From a checkpoint of a small mixture-of-experts model trained on Wikipedia.
Size: 10 layers, width 256, vocabulary 16384, 115M parameters.
Below are experts of layer 5 (counted from 0) of a mixture-of-experts language model. Rows are named router (the router's row for the expert), down (a neuron's output weights, with its number) and show model dimensions 0-255. Each number is 128 + 32 x the weight over its row's rms, rounded and kept within 0 to 255.
After each expert's rows: a language model's description of what the expert responds to. This comes from a sample of Wikipedia text that the model never trained on.

# expert 32
router [122 127 121 120 115 120 109  91 134 157 145 118 144 189  91 218 153 146  80 137 105  78 121 137  92 146 170 128 122  84  55 110 137  72 118 106 113 162 167 153 103 100 134 161 132  90 109 132 175 166  77 135 108 124  64 130 144 131  72 107 109  99 131  60 120 172 147 111 142 112 119 123  85 142  90 127 143 125 173 117 153 144 219 116 112 164 106 144 100 133 109 127 134 127 116 156 124 181 193  99 125 147 138 153 144 148 110 110 105 136  63 134 164 118 133 160 169 123 153  98  90 175 192 147 218  71 107 144 141 105 129 175 206 153 127 157 160 142 166 169 176 142  91  91 145 127 113 129 123 106 138 112 111 155 152  89 143 166 139 153 128 158 148 111 108 114 159 135 194 154 102 155  96 153 111 166 112 177 136 141 168 144 141 183  68 119  88 137 133  19  99 151 140  92 156 135 106 118 101 162 117 121  94  92 133 149  86 150 171 196  71 108  68 204 110 135 133 126 129 154 125  99 157 142 158 149  92 116 127 154  65  93 104 133 137 106  99  90 169 120 120 100 106  99 101  65 137 104 140 130  84  95  65 121 113 193]
down0 [129 120 139 106  85 156 140 151 147 108 110 164 125  84 189 115 114 156 123 139 169 110 161 125 145 159 177 171 163  96 163 115 187 144 133 107 175 111 115 148  86 109 114 118 167 104 121 125 106 144 100 137 168  65  87 123 142 109 104 177 129  54 105 104 105 191  91 131 143 139  99 101 104 162  97 103 188 101  77 100 156 114 129  82 133 191 128 131 108 167 145  96 113 107 168 117 117 197 171 123  82 122  89 148 125  53 126 183 108 126 162 135 192 151 107 114 199 164 102  91  82  69 168 157 122  83 139 126 106  95 146 154 155 137  74 166  95  87 112 177 104 209 114  96  97 125 115 127 146 139  89 148 150 126 148 116 134 173 151  92 138 109 152 169 137 179 151 160 159 142 117 139 172 142 114 100 111 131 127 138 107 153 134 156 156 116  64 122 126 192 163 107 149 102  87 161 141 158 109 124 110 121  93 145 110  59 179  56  67 127 113 155 137 128 161 133 162 139 123  90 139 126 177 137  66  99 167 148 145 143 148  61 199  56 142 182 146 125 180 166 126  82 124  87  83 113 150 142 102 144 104 101 155 178 109  90]
Abstract or general nouns and suffixes like -ation, -ment, -ity, -ship, often before of or in: development, cap-ability, Author-ship.

# expert 12
router [126 127 137 153 127 116 154 126 124 109 107 130 147 120  61  82  63 148  49  95 110 172 141 126  53  95 158  71  95 134 111 125 124 143 138 124  90  88 126 165 127 122 152 122 130 123 180 120 124 166 142 154 138  59 160 168 201 142 104 116 131 136  60 132 158  94 115  89 129 130 160 203 139 119  96 170 137 112 118 135 137 159 126 105  97 119 154  99 131 164 132 149 137  97  87 147 104 146  79 107 116 145 134 152  90 108  74 130 114 129  55 212  93  44  92 101 138 114 169 118 118  88 110 158 128 127  99 160 125 141 134 160  72 213 154 147 148 149  99 111  85 116 118 108 109 139 110  80 173 114 122 125 116  96 132  92 141 110 142 132 180 177  54 129  80 128 156 137  84 108 153 112 110 153  92  79  93 102  84 139 128 123 131 198  78 143  54 155  98  54 163 136 114 105  76 157 111 149 113 127 126  96 131 128 136 111 148 173  99 124 130 110 208 179 163 152 115 108  96 162  94  71 105 161 134  97 101 129 132 108  97 120 112 149  49 170 113 221 117 121 154  91 145 179 180 133 119 136 116 136  93  95 121 132 152 118]
down0 [ 82 103 150 163 109 102 118 106 138 122  97  70 125 149 170 116  84 112 103 100 168 108 181 144 125 106 127 182 151 174 168 140 105 129  82  98  80 129 138  94 157 179 152  98 152 132 119  91  88  91  95 132 183 122  85 148 128  85  93 108 145 158 119  82 128 162 124 136  74  85 112  78 116 137 113 150  86 140 106  54 158 134  56 116  92 153 156 114 127 115 179 153  96 161  96 128  92 121 135 154 165 104  73 131 138  86 154  87 111 158 138 172 122 162 165 173 205 147 176  78 104 176 151 152 110 104  94 151 130 140  68  76 162 128 116 145  80 143 136  75 100 143 174 113 178 206  94  87 166 137 145 122  99 152 108 131 100 174 107 116 111  70 170 136 125 128 100 128 122 125 131 117 125 128 126 144 137  73 103 122 202  80 135 107 180 125 113  86 155 142 136 131 139 162 141  74 126 188 195 133 125 164 157 177  49 105 127 135 128 140  64 164 109  76 126 158 144 160  97  93 112 135 132  70 155 156 104 117 178  70 129 196 157 132  75 147 125 163 171 129 124 127 119 156 152  72 145 133 137 157 170  91 144 160  81 140]
Pipe characters and |---| divider rows in Markdown tables, especially the closing pipe of header rows like "Notes |" and "D | L".

# expert 62
router [106 154 136 193 123 116 115 142  30 138 129 106 130 147 188  41  40 108  98 145 114 152 187 105 140 142  89  93 198  82 104 167 115 174 105 119 168 101 146  88 191 156 141 111 128 135 204 105 135 144 142 133 128  97 169 167 120 164  95 124 145 130  75 121 124 146 118 106 153 129 190  99 122 122 124 129 118 157 161 123 186  88 161 102 121  29 136  78  96 138 158 146 122 118 110 136 161 178 134 123 122 135 144  85 132 112 105 113 162 105 103 177 111 146 147 138 130  96 184  98 198 111  90 138 151 107 103 144 116  77 149 171 172  60  93 139  96 101 109  16 120  78 117 161 126 138 110 138 104  94 130 147 113 131  95  64 151 152 158 118 172 132  55 122 183 159 154 136 161 119 118 129 106 156 104 137 117  40  98  62 130 155 154 152  54 124 192 138 126 112  97 137 129 133 143 123 117 122 129 131 136 120 115  73 151 138 101 139 110  70 132 159 125 136 124 125 100  73 140 104  99 103 149 173 132 103 109 123 110 115 193 128 131 114 142  94 104 164 166 119 127  75 146 130 163 153 118 133 127 133  71 146  96 136 152 130]
down0 [113 100  81 117 130 138  70  96 126 177 164  86 131 136 120 155 108 142 136 142 150 121 152 112 153  80 154  87 158 131 215 114 131  87 152 129 132 171 133 199 130 124 116 155 110  96 106 142 117 130 107 106  86 161 165 111 156 202 156 157 134  95  99  94 103 205  88  90 197 110  86 154 192 139 155 144 135  58 176 150 146 168  98 101 128 145 107 167 182 218 112 124  90  73 117 181 129 142 102 170 125 142 124 128  76 109 136 152 214  81 123 109 108 131 135 116 133 123 130 179 113 123 160 116 165 163 106 124  78 119 100 134 113 159 127 107 119 113 169 132 127 186 171  98 166  77 180 119 171 113 136 132 140 168 146 170 134 141 125 129  77 168  49 122  98 128 161 139  99  86 109 127 177 114 182 139 150 164 136  91  64 132 126 135 182  95 112  99 120 100 167 156 161  81 115 123  93 203 100 125 141 131  63 140 106 177 159 134 134 141 130 121 138 167  75 143 137 115  95 105 168 105 139 106 155 135 119 180 120 169 123 176  83 133  72 124 149 200  92  92  94 146 180 118 154 133 135 124 146 145 141 145 166 100  78 106]
Pipes between numeric table cells, and infobox or statistics labels with colon or semicolon: Area code:, Total:, Matches played:, 0;.

# expert 44
router [ 99 119  93 110  92 115 105 127 119 161 150 103 125  75 145 143 102 192 125 149 110 141 154 124  86  79 135 122 164 107 128 194  73  66 105 107  68 151 132 114  90 158 181 145  45 163 165 149 156 170 111 140 107 120 181 118 144 123 120 114 166 134 166 145 128 138 148  87 165 122 141 129 227 143 132 126  72 163 170 130 111 103  92 124 157 153 141 112 218 139 163 105 131 120 115 121  80 171 210 132  99 141 124  75 102 131  97 127 192 109 172 108 143  98 137 183 155 143 148  91 145  32  91 150  90  75 133 132 108 121 172  91 150  92 109 191 158 116  53 123 177  96 108 150 127 148 142 127 126 114 130 176 128 177  97 123 130 138 173  93 122 156 163 147 125 129  99 158 172 106 111 110  19 135  99 113 104 119 147 134  58 126 113 108 119 139 215 154 120 140 159  94 151  47 109 148 102 127 184  93 137 127 115 176 126 116  91 140 133  91 126 123 163 198 104 113 134 140 127 179 151 128 120 161 142 134  84 160 119 173 132  87 155  90 114 131 134 152 114 111 122 135 149 119 141 154 162  99 138 143 117  96  91  93 127 165]
down0 [135 161 191 146 149 130 101  85  30 145  80 120 114 145 135 178 130  98 109  96 192  85 102  92 172 132 110 112 137 135 148  66 190 140 138 156  91 113  83  59 147 140  82 139 128 106 132  97 147 123 123  75 130 107  86  79 103 116 112 111 143 121 167 100  80 138  88 157  70 164 156 132 108 173 174  73 118 115  82 133 161  96 191 189  60 158 130 127 130 103 165 103 139 119  79 136 114 111 151 138 168 133 182 109 102 103 210  95 126 137 108 129 124 154 106 152 154 156 120 130 146 169 129 152 111 135 171  81 157 209 150 148  97  85 192 116 134 144 111 173 120 154 152 148 138  67 130 124  64  90 123 126 143 171 117 175 147 162 110 156 148 152 133 173 151  56 150 159  83 154  82  99 119  99 140  98 181  75  84 154 160  88 122 119 144 144 105  85  82 173 145 131 158 172 118 111 114 146 126 123 142 139 118 145 138 101 117 140 117 152  87 128 104 115 200 144 173 133 125 143 145  96 132 124 104 115 148  99 185 123 148  72 160 162 136  62 144 126  95 185 119 158 146 121 125 155 120 144 159  59  79 141 142 112  63 153]
Endings of Spanish, Portuguese, Slavic and Hungarian names, like -ović, -ski, -o, -os, -z, plus the pronouns him and them.

# expert 10
router [106 111 138 165 117 120 125 137 139 137 118 128 140 106  70 145  60 191 167 119 119 137 124 137  98 143 174  88 151 151 105 100  70  69 111 134 103 152 138 118  83 131 112 192 151 165 162 147 153 143  93 125 143  28 134 111 199 177  99  94 110 119 124 127 129 153 148 136 149  92 149 146 164 151  98 161 138 148 164  94 115 143 126 131 171 113 105 119 144 139 126 109 163 101  99  78 107 141 117 127 102 148 159 108 117 157 138 116  85 131  59 133 109  89 111 192 141 122 103  85 149  90 163 175 212  83 173 128 144 129 157 113 239 161  97 101  97  76 144 153  54  52 130  46 159 114 123 138 139 105 131 128 119 119 134 136 100 140 155 123 149 148 146 123 113 101 125 135 117 157  68 172  59 131 111 146  93  72 140 141 158 115 147 148 126 123 157 158  94  72 132 176 119 128  89 148  73 192  74 119 146 145 170  97 149 151 123 164 128  78 126  67 172 173 113 134 142 131 140 224 105 103 123 162 192 113  88 112 127 114 124 116 151 157 187 145 109 113 109 131 140  99 145 144 116 155 118 137 139 147 100 131 111  82 126 224]
down0 [122 128 115  69 129 168 181 143 158 117 199 154 174 110 184 143 119  73 103 127 141 169 143 197 172 136 141 181 124  78 119 110 108 166  90 160  92 152  75  92 153 102 131 190 139 163 125 151  73  94 116 141 123 117  99 149 102 122 141 151 101  72 158 149 103 145 102 121 154 109 133 138 100 143  93 178 161  95 127 114 126 117 147 102 141  71  76 106 145 118 102 122  98 110  43 110 110  89 167 112  93 112  88 118  73 151 189 122 146 169 100 122 140 104  75 135  92 122 168 105  86 135 124 118 109 170 139 113  60  83 159 156 154 132  55 107  70  95 168 152 115 112 107 130 117 133  84 128 123 152 134 123 150 133 225 165 118 149  89 103 117 143 173 110 132 104 119 113 196  95 141 176  88 126 123 104 112 158 139 117 103 128  95 124 119  52  97 110 102 145 108 156 118 140 175  90 123 129 186 160 127 112 106  94  84 154 153 170 160  66 135  86  73  97 127 122  94 143  91 140 117 146 129 141  89  73 148 134 157 104 123 136 162 128 121  55 140 171 149 113 231 104  71 112 151 175 149 160 136 120 121 192 163 150 154 162]
Word-final suffix pieces and plural nouns such as -s, -es, -ers, -ments, -ations, students, films, often before of or and.

# expert 19
router [ 99  82 148 128 109  87  78 136  94 144 155 166 136 111 114  96  76 152 167 107 134  71 168 109 138 122 112  77 107 176  96  90 138  46 104 104 108  91 153 110 152 170 145 120 114 155 139 172 157 121 114 133 114  86  86 181 145 169 165 132 150 118 104  97 149  80 130 101 130 110 171 221 190 185 137 155  99 135 140 146 120 111  52 103 159 151 133 181 138 133 158 103 132  52 129 126  75 144 147 106 106 137 148 149 116 151 105 108 127  93 137 130 145  79 119 139 150 104 123 123 212 143 157 156 107 170 140 178 130 163 105  71 170 154  88 109 166 129  50 113 124 127 129 170 133 165 128  78 116 119 117 103 116 112 113  94 139 114 135  69 132 165  90 140 151 163 135 143  19  60 142 106 144 165 100 160 149  95 129 139  61 180 168 170 121 168 147  94 106 168 147 155 132 122 122 139  98 165 106  96 199  91 132 153 140 116 150 147  67  59 111 122  56 200 136 141 151 131 199 175 111 127 148 135 128 153  96 150 107 157 168 116 114 108 125 129 120 110  64 137 136 138 149 103 154 131 156 138 138 127 175  92 101  92 117 104]
down0 [106  96 109 109 125 106 175 164  84 122 123  86 115  69 143 175 161 141 105 141  86 142  96  89 118  87 152 124 164 134 130 118 170  95 143 165 128 103 127 172 138 101 125 120  93 151 131 137 112 162 141 182 117 119  77 137 122 162 114 159  93 230 163  73  71 144 110 113 135 195 120 144 126 129 140  87 135 173  70 106 176 121  54 148 132 127 180 145 207 111 140 170 104 158 151 146 134 188 123 159 121 101 131 144 112 111 132 147 142 109 105 133 108 122 114 108  69 144 126 125 166 115 121 171 178 101 152 112 193 134 185  49 111 166 122 122 120 120  41 133 103 138  81 124 104 163 191 115 148 122 118 116 155 125 150  62 101  95  90 123 177 151 135 160  84 149 101  75 184 139 118 143 118 114 182 159 178 145 123 196 184 166  57  87  85  75 134  47 120 133 139 110 111 138 190 124 121 170 112 185 165 164 133 188 137 100 127 143 142 117 157  94 137 142 127 136 147 141 156  63 137 156 115 172 201 153  77 137 140 120 146 105 180 139 142  74 152 120 125 140 126 144 171 129 119 147  98 108 156 124 146 125  99 121 104 107]
Past-tense verbs of career or biography events after was/he, like elected, made, signed, announced, graduated, plus blank table cells and Thai text.